config.toml
n_layer = 9
n_experts = 40
d_shared_expert = 0
activation = "clamped_swiglu"
moe_layers = [2, 3, 4, 5, 6, 7, 8]
normalize_top_k = false
balance_bias = true
lr_router = 0.000737
vocab_size = 16384
norm_eps = 1e-07
tie_embeddings = "early"
beta1 = 0.95
batch_tokens = [32768, 65536]
train_tokens = 654500000
dataset = "wikipedia_en"
Below are experts of layer 4 (counted from 0) of a mixture-of-experts language model. Rows are named router (the router's row for the expert), gate (a neuron's input weights, with its number), up (a neuron's input weights, with its number), down (a neuron's output weights, with its number) and show model dimensions 224-255. Each number is 128 + 32 x the weight over its row's rms, rounded and kept within 0 to 255. Numbers have three digits each.
Before each expert's rows: a language model's description of what the expert responds to; "mostly gets" lists some tokens that are sent to it at least half of the time. This comes from a sample of Wikipedia text that the model never trained on.

# expert 17
Section markers (==History==), pronunciation slashes and IPA right after article titles, e.g. /ˈkeɪplɪ/, plus coordinates, km units and periods.
mostly gets: " ==", "°N ", " ·", "andidate | Votes |", " species", " km"
router:149117123125076108126077092089142113129050109085109134107076159121097178120146133076118145202156
gate0:143102171175083103190186134133057136156132086114179097168127114109109119109103199115122102147168
up0:110100109158133144150099134129101156151121126098132196120176064118140133116155122152190146129183
down0:148142140158130101147084146150140111081098158124125127166106145167153162105112125188085164081114
gate1:098146065116127129123119096132174122104167109121140136136102092094094117152079067133095104131127
up1:134163150093156166117146139114165166155165139150133114132159115139095101102126111106166131154165
down1:072122159128149130095093118144120125088165145122103094235147138139142139116135086153094107128114
gate2:113083157146143171111140117114074121167131127111124126099196153168162113109149132066134103122124
up2:104167142135143122147113156089199157174079121114141116152142067086088139121093132093126129123111
down2:114128139099119091095150010134104063113120112136176144097142136155181124151146171131092167092163
gate3:107168138098106145151136108101152094183171157168183117137132118074146141153147143171081090177083
up3:110157138122078065136127045106117118178073137141116147137123145143147107120099213117085171073110
down3:137115162102102126133120108171111121165156120150136100095123087122165084090141137119090116120131
gate4:147077145104098154091147129158168130100060103152071172109138120139126109163125116125138193171137
up4:164135110106085125139118139121150164036093140135110207154156136080116042085087121123110167089170
down4:147097174200128088099093122086098106104070143132080144162171163139125130107136106093085164163116
gate5:138113154184151106070118064099133178110155115121113112141125128163108105149106131112146160184129
up5:081090129115094116141100124107089092106213092157116169119114124088152102067049104165120145103105
down5:064144139154134157127110095126046125102160070084110072132128169133156161106060128111098091087148
gate6:138157157114134139116127107123038099134125081140155145112157105192109155101116100102149153092109
up6:029125126043156139123113164147095123143132065141146136137053084159182106123123129158204123100122
down6:174110148181145179126098155158142091194119110133153144094135133166110176161112091094091151126138
gate7:125049119117148178158110158064100138155126101096155135107128102133087151127132122069065096140169
up7:102075164121121065138141098087170130157164151113177149136140149084142096114115140131126074112144
down7:178072058160108147150139130165090112137116190161127198123109143119125103118054204063184123127130
gate8:142084151139174095138090110082133130097104138124052176147124068109079165103142085074100166145132
up8:158137173181151120101080130081081115119051076081108170130111118080137176118123200115085125116168
down8:133103173186112134131112156148092175119156135144134153131125122164168139125161115148175163122160
gate9:146110176123192117145160112132139139190080080130089188198215093158131117167146125110146112122166
up9:118088148165136122117098139100111120131183164073155152069116100119186185094147078163106187082110
down9:159062112136147124088128134116062182101139094136117132115152096156073049118122163066137136135166
gate10:104124128114101126071168175106130130077089166135128116134123150120144128091100136157143108095165
up10:141106189113136132078089109133164116157110115127075119120195177111164130121165106052128089142139
down10:126117185190139137106107120083131096129108095164131147075176192089113154106113127149112114100096
gate11:119154115077187177154114102094177158108109126171172175128113119156086132178096177116088114189111
up11:133097112199126197125089151081115166160134117116191134143123070124150159164108141178156127112106
down11:131113109146181114161110195109148085088118122116126161145122119133122087154089159171092106149165
gate12:121121096102058122172118173097161096155125075101185124074142149094157130149160127134164127162202
up12:081188121120117063138132055168129137143128124188165093143094099134134166119167085118196152153120
down12:092094140100134071192132076150142162125140138089155112156148084149155097143166154149134123150127
gate13:137122134091156111165148148113158179146138049046139189118077151101160140083149118145133094160178
up13:109136138072118187129159027156142103169166184107138120167140114117094093137118124163112082097120
down13:175125161100156128096105160078127163152128144151139118094161112059124132112109062181081161119111
gate14:143140158152109175162079146172133078129119155119162205108158139093193075145142092092128143182194
up14:139168163144083113113153151104066129073115094106106132169110126118080176179115085113167138142105
down14:181135122180151165100108129165150187132141140184126102140151106110170084139135125147170103077173
gate15:171163118085123121127074128068081168216130166146152095112103118131102139171166136090119101141091
up15:142110150126113136133184151146101115066148140142146144142126149159109144118148105123107103106088
down15:154135137118111154084110141089059184114085129133151162137170117144081151152164196127145051127098
gate16:154091201112179097129121129108143080212163100097093099145061122093136179088169158136116138162085
up16:104120125205094127128131131134174096111103089089118139111139127090138132179174163175160110112163
down16:093123159113082144136143181090100136188128139123183107150114091182209126129108123124101188117081
gate17:065126125139115117185128098167176152118092043158094143091161145167150188102164096135208096161121
up17:130150119149127141113082090162170153099198140155127205110138103061122127132127113130159167063160
down17:100076082098117130191113092069112129100132111125171160127143135140142095159163124123102144163119
gate18:125104162204173129118128091144118094123134107146133137177139164124081152130103106108157147147112
up18:139092166112156148161174129129123131133128097138138131135109168149082147134132145109116084141064
down18:104105108046142107166192165145190099113091127119111181149106080075111116124099132118091086074152
gate19:130137147081084110142069130136147114092067160067170123145059121104139158098174092081141172178140
up19:119153142069118097045147127101155088122069042133124130122162177177132104058153142198072061105152
down19:149117137116103156145148150123124102109083141135134087209104174038095111122000080153162138138119
gate20:135128116135045085125137160133193146149077182129098154129112146103127149140164117119071119116121
up20:115178124182177104167134090130105129116065110149139126108060139135073144152066071128078142125135
down20:145128109113145121163179086125147166131137056177162111171157129157077137153143109109134111118139
gate21:165161112128065098116137154069106181106010144117175077116114135113157139152108121134094150169089
up21:107077164127146186123142129121096163130120096097166073143116103096144123135034125147125113170147
down21:141121176103117236149130115103124123129156136109044157123122137089166123086092159099088123192173
gate22:123128126183189174155109170088135119145107077143143125125088101138203154097174121180153138091105
up22:103124123121117078162143097078113149143132149113149102102122111133110119137097094129115171143155
down22:154150177101107121081096127150092171101177153183169115127151185135122155120110149127178150148073
gate23:102123119175133137118157162143108134159111133181153107117137087075098179099115154138161140118109
up23:157119057031098122132107088125119138147110149150103172095143162114156131164110125114081174120136
down23:183120118150097170087114180141050146155094103204125068095139128120105153081106105081152138144202
gate24:065107136139122099108108143074147091105103151155183074099213102103168166150112175121140089138172
up24:149112103146104123141124136103158159144114165146147159053162149107181165132059083087101160141121
down24:111137156140139072083099158068153098151143126142148114167180115154162124207120101087167143106081
gate25:134130109143101102169135181124151160128182100089100090155066113110106191186121093092117127223121
up25:137128125157109160119074179099105124145068139128149173127058127089127170137159125130119155090154
down25:074117159091131162077177119086130133133138123136172103176052162132153132160060168084191145113090
gate26:137182138128130136131103128121112129152085119099078115138155146159151170137133061068173150088104
up26:137031063135034125124188133103098192094145165132113102101131154066153092133077160140112111150124
down26:120103158195138125092190124104144142133171131140138137113159150129134144135093145112082147163138
gate27:113141177101124139132153152160143079147134198096116132148140159130108105150143094103115087146141
up27:094207180106071110145107118114170033128140161163154158108068141158159095133177173128156094100134
down27:111129154065114097140114142145166070147165155185126204136109108164065116086173142106110141176149
gate28:077149117141118081092163143122154119162147092094165132133157107134123098092144154146127129139071
up28:154156078160138100114154103158111101167059123089168094101094123156076127147148208138136165128123
down28:195096147096157090180081161137177090163106146127106139103165110162123119101118145109144162148121
gate29:101151141054034137125152111108080154180087116155117097119121135083141120145194071176177127116143
up29:136111174144076097140122137182126169179189164112112126150141136150131139174179115085148193108145
down29:201129218097128068095090133148105085163146142117144091079133100105084092141124182095107158167186
gate30:110146138073080138087175115128099205106074105090147142113112078224154167080186084077135148130126
up30:086141144149119120081128111082078139118121136112130170101114189155127131099117143123104212142110
down30:160141143179121116061107218134052137107078162114159181132135152157142153071136104083167183145120
gate31:070077100152049101122095132069121101067138088146137085134086179134145098130160151108108140113129
up31:186127126104109125121154152141113088153135110108107094156105099078096051134073146063142114205164
down31:174153165133115170146178187145167120166117110208119144156133141088154147102146096120106161167107

# expert 21
Paragraph breaks and newlines ending infobox lists or titles, sentence-final periods, heading equals signs, and colons in list fields such as Country:.
mostly gets: "\n\n", "===", "==", ".", ").", "The"
router:154126183116078158131127071097151125109107102093159092148080149100119168112100131068065109163135
gate0:105143104111094114123102094074129138065152134127161178131147187098104205132057086109148113122121
up0:177117089122127137122098133144177119155169111110112128121087132142095083140134141124111084078174
down0:081155109126167110130116100123080143116138104160120132070088122174055146089143169091168109149151
gate1:128114159099187123105162094111127123138090097142135143146170091154117146132097123116098139162152
up1:096131129152173139141157097183149086134107110126111134120071088123083078134166121162084112200182
down1:155115088152087156142119154092152117158134075138087132190091120123052174113165124115127154170118
gate2:158087092130117133038154150073128145142143148144125123123123133105129174097109102101093116120110
up2:104154044136131114141151132160147148132149133089109143158145138121117188105128094155115039166087
down2:137080099122101163146079134146117103164127185150083120142122136222172026140181145117145148157134
gate3:137102146081152059089143117095146147103164112116195181122072160089156177125142058142158129107094
up3:142142047079147121163086119141148149110081110108133174105122113182157080143126146094142156141093
down3:213084154144120075116126138144143140156124169054190111133115157079183191106104103083120128181113
gate4:100117131098079097117199141172144131168165145095199139133057126125114158180116056170035095173111
up4:115096137061171150146110087160111127166106064116172083146114106118096082132054125143124088087198
down4:181095091059144145126129074106094149118068164088143148121084131130138125119061128114105085097121
gate5:118179182084182102125106117161122166164137108145130118170069123140130116138110148136070127092162
up5:127204144099081112129142084084157117128103122078083158119124116100088170172168147116177154085112
down5:165108091101142104106102168129136108108077157081140181087128107138131182199123097165101149173108
gate6:116150122075131106135100155124084130102148135127099095174162120143159165107158133152095079147149
up6:145091129164148129182178110139132151136124150105173087158104128120118157120087117112154120185092
down6:176132116137154101145132147199108086148070090120104058116167119162136162122110123105147110095135
gate7:122144162153123209117079120087161096146085155146113162151135131115133186112093157157142167056116
up7:061115155139120157140136133099143091113115094147126095114078142155093134116103091178089102120143
down7:151169153155103185156127112161145098079125104157184162146101118121175128162163146191130130107116
gate8:161152099091156123125137137142000155100137113084060175163053090168097134144101085135048120132163
up8:173078142095138136147123131137115145138137113102098116090149152218093150164161179122117169126122
down8:138197186172157149137131140169141138129104100149156197117153114099135082162149120188111125151133
gate9:088159138043107140079142106135118106095146127141177109147140119115130159077105137126145128124129
up9:062120208110056133118085115071092084142094101149097124148121194132130160125060105133163103108151
down9:173111132139195093166112099120103080063062151148147143138141151146085151136159127197142158088131
gate10:127101140132160119093073058158094124111140111138125122166113164187106068068104159141093103139107
up10:119131118089115146083107089089107146092164178129157100149160054089151135094159061165101191154122
down10:088093164089133091121152146164085124098153184080126168152171172169170091102165149163191133152150
gate11:065083131144119174156132094097128190109122196135146082143070148096116103168171115114101129058144
up11:178190139166143125074171116125109154145185102146110134101158126156133076111111129129152082159104
down11:148070105095180113116092140061132108106127101117142123144176084118069064135162135151165099121118
gate12:077153111126074126159166111165165113148126183119141141112147128125127121181124091119157152069122
up12:089224212109172102095115108171115150102125107091108055079152151201134168136091140085120148096085
down12:084083188091107105086128126147085113135116151141122109116098145120173113136138107076058163127133
gate13:116156120181103176154160093128169177136135106151133099158095128110120145182131123079099145107151
up13:134070102115096042131128084096117173099118097126158113142166156083108115105110134137125105124157
down13:159145119112133185137134085087116117097160129132155124128079161081067124119136127133223122087109
gate14:087112116188140096161107097105147091102166155099110107176133150111048161150137122133109175174092
up14:207094097136116147141131138138119122104165192142129154150119118116191135105084081144117114128150
down14:087137144121151087168154163190148140165085092111098155145096085105139140130084116199113152170101
gate15:159133148079086112158177145113181145124106122117119187135153156114140134159168142131156111103096
up15:131170160077181169143106088129150194069126102100051130145127159106161098174125095138116123103105
down15:190118179107156150075131153119126081151139131129065120128108101144193100108157174146156088115124
gate16:151150142070090144120108077086131116147124144050165094184125207165063160167161141104151154134150
up16:125126120165169114128114163105112113138179124119155121135105120154165171103171153153154146131176
down16:143114166132130105098113066193162043151117157148148123101123173156128086139126130177158195155123
gate17:053100124124097153185099095140145089186111104110164122104128115117067101101095062118104104126100
up17:125156107101123191147135152100142092151121118120120137190172137148174152059081144168129132109140
down17:077127144166177131071089092154067133143089112102101120139117109072125143138133089084176173154108
gate18:104153188111073117099160169142140086069168095130157137182121132095140160116115127068155100141115
up18:110089144115148158106156180123143131063075088132106121086095096156094157124096146141123125114118
down18:053170113123091105140151051144084150113137107098191144142122202108142148113144112070141115097165
gate19:095083104145080070123130129047135161142153143102171058081128094113134137141094098141078139083110
up19:118092150158110177111136057160152155115135169131150110108024126143123157148094150108116120098122
down19:074145132106166092137111069141155071098127062094110102152138192097146083131166156129105140196100
gate20:069099084106115140171127132158137093178162138096106119053133073153137176092155138082102080093120
up20:133179078150157129146162147131124050096195149079147127130121120135131124138147130084110183190144
down20:100137107104102170113147073185170129127119135120106131112125145095133121098112114146052119089094
gate21:113122157108136154155093145077132102068160155112130109111160145114154181157097161118105148182101
up21:142153088066108125105157089079113128122053222137118069127151137147151094114085067149080099124130
down21:199104132166076153181122168138132131200164128096181132116132094098145071100126138141109112140106
gate22:151170132138160143168153124105136125153104106142136105131114136149145082147162035091082068113114
up22:147156133139118153151128151134123113182113182106116145112101145152177118128135167100131107164131
down22:158157145159156134090151190091089176137141158139126124245119128055147118146108169061155114143136
gate23:083081105112060140091100063090154128098163143105099127101170117110121103095117133148173105127104
up23:121104103121052153181182084151114120137135142120145167172150179125110166120167122098152056109136
down23:166148149035090105135166125133157071085129150125133100169213131180103123122191092170130097130114
gate24:161138116164111167140142106071136163066145093144075035160150114147143077135110167053092120111140
up24:081201144162094087182097131069095154144103066167199094126170118132095116128197088091107064143108
down24:155152106130101126132128162142186128047112126101087140127067077080167119190084136171134180126118
gate25:082195134096084135151207184088119102114141140095184117185157137120112155117127154112111079136163
up25:154102111084141162125128094159141108113122118078141080138076167123169123155137108110197110090148
down25:131071132124095122158145047126138083165124094133194113102139116122156116108129142167090159074134
gate26:120147135174093129206116176099146092098140163156160133099142137093083118158164097090088110140169
up26:092106141112139146057116090097075129126138091149126043121102115116139140099079183078128124136071
down26:004105137140138105091143064111120138124156139154134145174157127167122120152095060099048113119092
gate27:160122066204108151167101096099115145112093107103089121169130069104080170115117157123085137127174
up27:111133131148128094137090147131132178111071110141095149135134157189214168174091149105152164128119
down27:125159158147108165132100163153098122133143140113133141168085208087140169147182087055130100148184
gate28:123186131088122188073102108122070092160138057165093133176138084128140084057130170084076159131151
up28:157116153175143099122115164132095096102122078132126087141162135140180180187079157156195186057167
down28:153080125163112079123123152138098163115112118147079114125101104153151139104178137104140123119147
gate29:147099117109126122080143138130160104122124168118115128166110153142140157143092107138116093170119
up29:215100101098076162143164124106120125108150075140117082182134136105161145113153153128090164100164
down29:111141130124156130151106155152151123122093054131132135112146127157140123118038090080145151099115
gate30:115138107115135125101162172117124137138127160144129116121194144228125140122100166129075108094051
up30:103150202099118147141156146130078146131122134072104159045119177169102125118116130135134190150154
down30:040199129173091129154084060097111051130138161112193120120113126087164115126112149094140151117153
gate31:122102078122089179148141104099129103120113113112100189136119156101092119121131075082129116160110
up31:136121054137145087096136095124133139158127115099137112143164179116115145164158107154112091118180
down31:154075153149146115086133093064167125117130116119209123072168140091141113157147121191164153083109

# expert 20
Capitalised words in names of leagues, divisions, military units and wars after "the", e.g. Division, League, Cup, Infantry, War.
mostly gets: " National", " Division", " League", " Army", " Cup", " U."
router:176123175083153148098107117094121084134098130131158092065166120132120124121134170118083071149158
gate0:116150127059088118111123120113164124145162105085156120088160167096174096121147167148125120150195
up0:137123101145105103152129079155179145208130128125106133164160135134089150116159112122067137116115
down0:136125123140144166120093128114157137161109153071125085082165189144137132124103117146153151158122
gate1:104153088111150153149176126100178142148178109117170084139136184153098118123139102103115128093081
up1:110125102169157181134105120096106137147156095177160076063111111116188066114110111067136106177109
down1:201155135162104146057104155108113132100129120163112139120137163134160116092120130083148153145087
gate2:083045144147089094105128159172158131110132129123121086145158093133061116112127146115175075108178
up2:092106176106149132041053171125121101072160080168095077145076123081159175141102156117141031116138
down2:107125137103140177068071201189091158152126108134113172131148044127049133134136082170087082140172
gate3:152150155103121128158120202109131100179147138082148184089150109119187155114118130104121135134152
up3:116157133108181114156145164150103113108143109091131060148165118121176119141123082112125152178112
down3:142133132106107110146110114112125145116138154158128120209141029108157139130124187173103120163174
gate4:147178091113159131102151143127161153140143137077191124141180160128146131128096128139136194097128
up4:118101132114107142109126126212106095112120122074062119081152059140133104126177115134111112132063
down4:122138136132195074099157144170158115123115126092154124126184168158115107153105194132091117121134
gate5:137084180148159130075097129158026101142101102156146147124080119120120100124152136118144056080139
up5:107080117147168129145107103138150144141084136107073064082129090134081115075190087124089100086120
down5:113158078148076126130187121129150131146117106117131146120128149117076110134095155085119145211093
gate6:166150161161132194145109119138100148161134099132144129178176140119076093145143162133142064118109
up6:135090132147143136177085129097084117087115169165102108135110137127147164173130105179133155164142
down6:131190111178135082181175104137065113086122159114131140107188107153135158171094165123117132140090
gate7:124111146083149134134054165065123116116105098156162103127118101092109107109099156187102138155129
up7:148131148124092144114163131117116177148080141107125143115120134114096069163198168071114080112214
down7:182083076136152137101161133157095142127125124099135140056064130175167190132131145115171092137106
gate8:075152100127155079161194113155074156093150139127121131133125144176093105151146119079158148146106
up8:088103169151110127092087138137136131136140143204092128118104115106124135107117162095143000116142
down8:090092128124178175138128119130130117120159119059133123122137122169092116165125082151142074120172
gate9:107107182139149154153124101070110128096098150167104168110114173118174123167110159115107162176146
up9:170150092098146111120181107143136123121062157070086158090101147135185162109161145165116138128119
down9:210102165114176126108131142100138109104145171133100137159132137172148127117062115105147116097131
gate10:084123150094117115144136155131180137141131129042159193156153080194068124117087119144082171072131
up10:163127205100182154129133098162145146102090079092099117138146092153086130147180147093143179081158
down10:145130112130153133152149245072146124133131086099099082144129107114121066083111107124098110145088
gate11:115131159131146121137154118063097122114162183105133173142041061104075114146093092123147099094139
up11:091123089124120113086145126076102112139100112135182112143179146166143162153127135055142103128075
down11:131124126065138120126099078129148066134119113118179139121140163112156141115129134092095139120149
gate12:120079148118155131112098190156155172123071170181164156125159166141114108132125143085133095178149
up12:126163153132158087123141142157126180115080144151170102106113116126101105169080085108140129131118
down12:159090141160162104126198174076100129093089185093145100123112155185067094164115129175099141106062
gate13:115174108058100173100163149112143125174167128107129158126124151117112115091118163097171161084159
up13:150124169137171109201086135072086142107086148139127112090108139140127100136087142088094144094175
down13:132181178162153120118078105135062126128101069194117137097093138158145124113132185170096159095154
gate14:123124128144164142076117126070119119125097135068115103138115097196018129089112132180122235142087
up14:152114175180128168116133131143124148185170124186115128118187147102117156118118106052144151153147
down14:117064119192136154137113127183097134137088148187154169110156082064097085091077095147111116133133
gate15:105133080125111131101140146120061132048096165101134124145091127118147135147146129065074132139032
up15:138171174138166156136156154115147140168115119092109126097180182097140165110146158157171091126152
down15:140143142126083072103153068184145099152136139143138099143136095166200097149130142166107124124160
gate16:119112183129105105121138123134180098159086131104149073114192098119136096080128113166153161042105
up16:122248126130111107159075143139115163141105135179144128147069124127180115119145153130154084129059
down16:119112160091103145152130167165148131157074122179112151153133125167094115049161143125168125119090
gate17:145127116070140138205150119131104128159101133142136147171113173161151136151161183079126116128072
up17:172054114157154090100124127158080134073115195215068115156150149141124114164120131057066095124118
down17:150155132160070113137063118103118064127101170155096126122144126147109117174078122144144143069079
gate18:124069092110146168107141181124117053102066179133222083123103126128169152089130168074127113136145
up18:094124150084088162170123125108141101082160148130116130112109106169046107159096107145137146114113
down18:135100203104138102099081109149133102118137145087158132178092117115104031098106149153129131113105
gate19:076112083100118065131141122139138109113151162114127178099131122078123111108149166110130128136128
up19:078096192119101170164110111179158108157121110172164158138090106165120123165110173115152081146134
down19:076136111057169120173116091181085166117113141182166130146141126219126114165204093138057122115168
gate20:113100141123130107082105176130089123183105152166136098118140099176184115133132107128135150166138
up20:101130076132075084105160096163073146059092120089169108057111094120155125158086144117092157091082
down20:127206122129152127116115120142090132114092149121099103103149122140080170117149095125097112109130
gate21:119099175068149088115099142119103097137061118141098157099161117135122072083146141148095086095171
up21:128138144092157092092160125064135072077079146133141153114099116068118099156149089151146121120063
down21:177119116146137129143153122156112094103113102181139134118130105165154103157152099108149198150129
gate22:171113102145110149163111115095124138160146179153128093082149164174169109104126199127144088161143
up22:123164156120148153103175157132151141142151066048156062091163140087070102145110179079119096127124
down22:084114104176143084125151141114162108132156144171140078179147113175136133085110108143097152132223
gate23:153108126089117160116115164131152114119151121113106072123094144178036111086082152165078167128146
up23:156127126160129104130156169082079148147158097115087107127142160114121133106132105099141131125114
down23:155157153135130122126151175130167116139166109118090128148196119186130134110127103119199163166172
gate24:130138076116073100145166139175107106143172134145125092172074093181113164117116125141154082129114
up24:109148161130140132113107096119110118135111086146130161111135155084128111132143147126096130110186
down24:128129194141081124101161146139145109070096098122123144088120172109189126163026131099132121125136
gate25:109218121133170081115152151129111075168150138131183149148122170091110102115134124118104108161155
up25:132061109150114121117157128178176105149110138126134119184152148160088157085117081143127172113142
down25:170094151195193190101132100133174097110196135165113133148113106100103139176163137128089073116170
gate26:128121142091167183133130075125067093167101179156116151149151160155160176086204151137133126113131
up26:129172104106121094127105130132119170091090132131101229097152114126128120169113135166130163155161
down26:145129142042152110137166112145114112110131114159086145091114170151108163149123125098124161142126
gate27:113144117154134151160118103152150125194165108113100177109162159136190146130121120134089110118140
up27:172114165079121131107138117112086103145104163138143181138149164137127171166102142128120121164152
down27:101133099114108131170105131150141102155167104184086132122104160189098113166126147176073115111150
gate28:159072136083158099137115115128168126168155102119099137108114082090187094137109115144139107076150
up28:105138143146084066130093141140148152124123157142094114083095154121129198129072150138135088168030
down28:158092120146182139166121143115125128161128086066114134128151156084176124153141132076129142155139
gate29:148160092118070144141113139105095150171149113170175089098135091171101206093146129096091187124089
up29:145147157143139121152072137087141084166101119126109120109113154107152133116138145152095044091164
down29:105115146164133116126122114058163131116155087154133120106161160189074123131168187124111074120152
gate30:120135090065185154098133150119121166140132095137166093142185133140145133128131129114130183070124
up30:161158082128071131157118088150110110149113115062123187157085121163162128099128132133122148093151
down30:208081117105159102105165154123139119113111187121125138162133097067206067119096112110135186143129
gate31:087145117125140125118086135123130035162117127195145122117138164104164165125126135122150089126155
up31:093098209139149150081172135134144118098141121175130171065131185144151104094123074135118136103139
down31:143082153123130138175147166146123109093126096112133114151074093126092113100192064091123169112155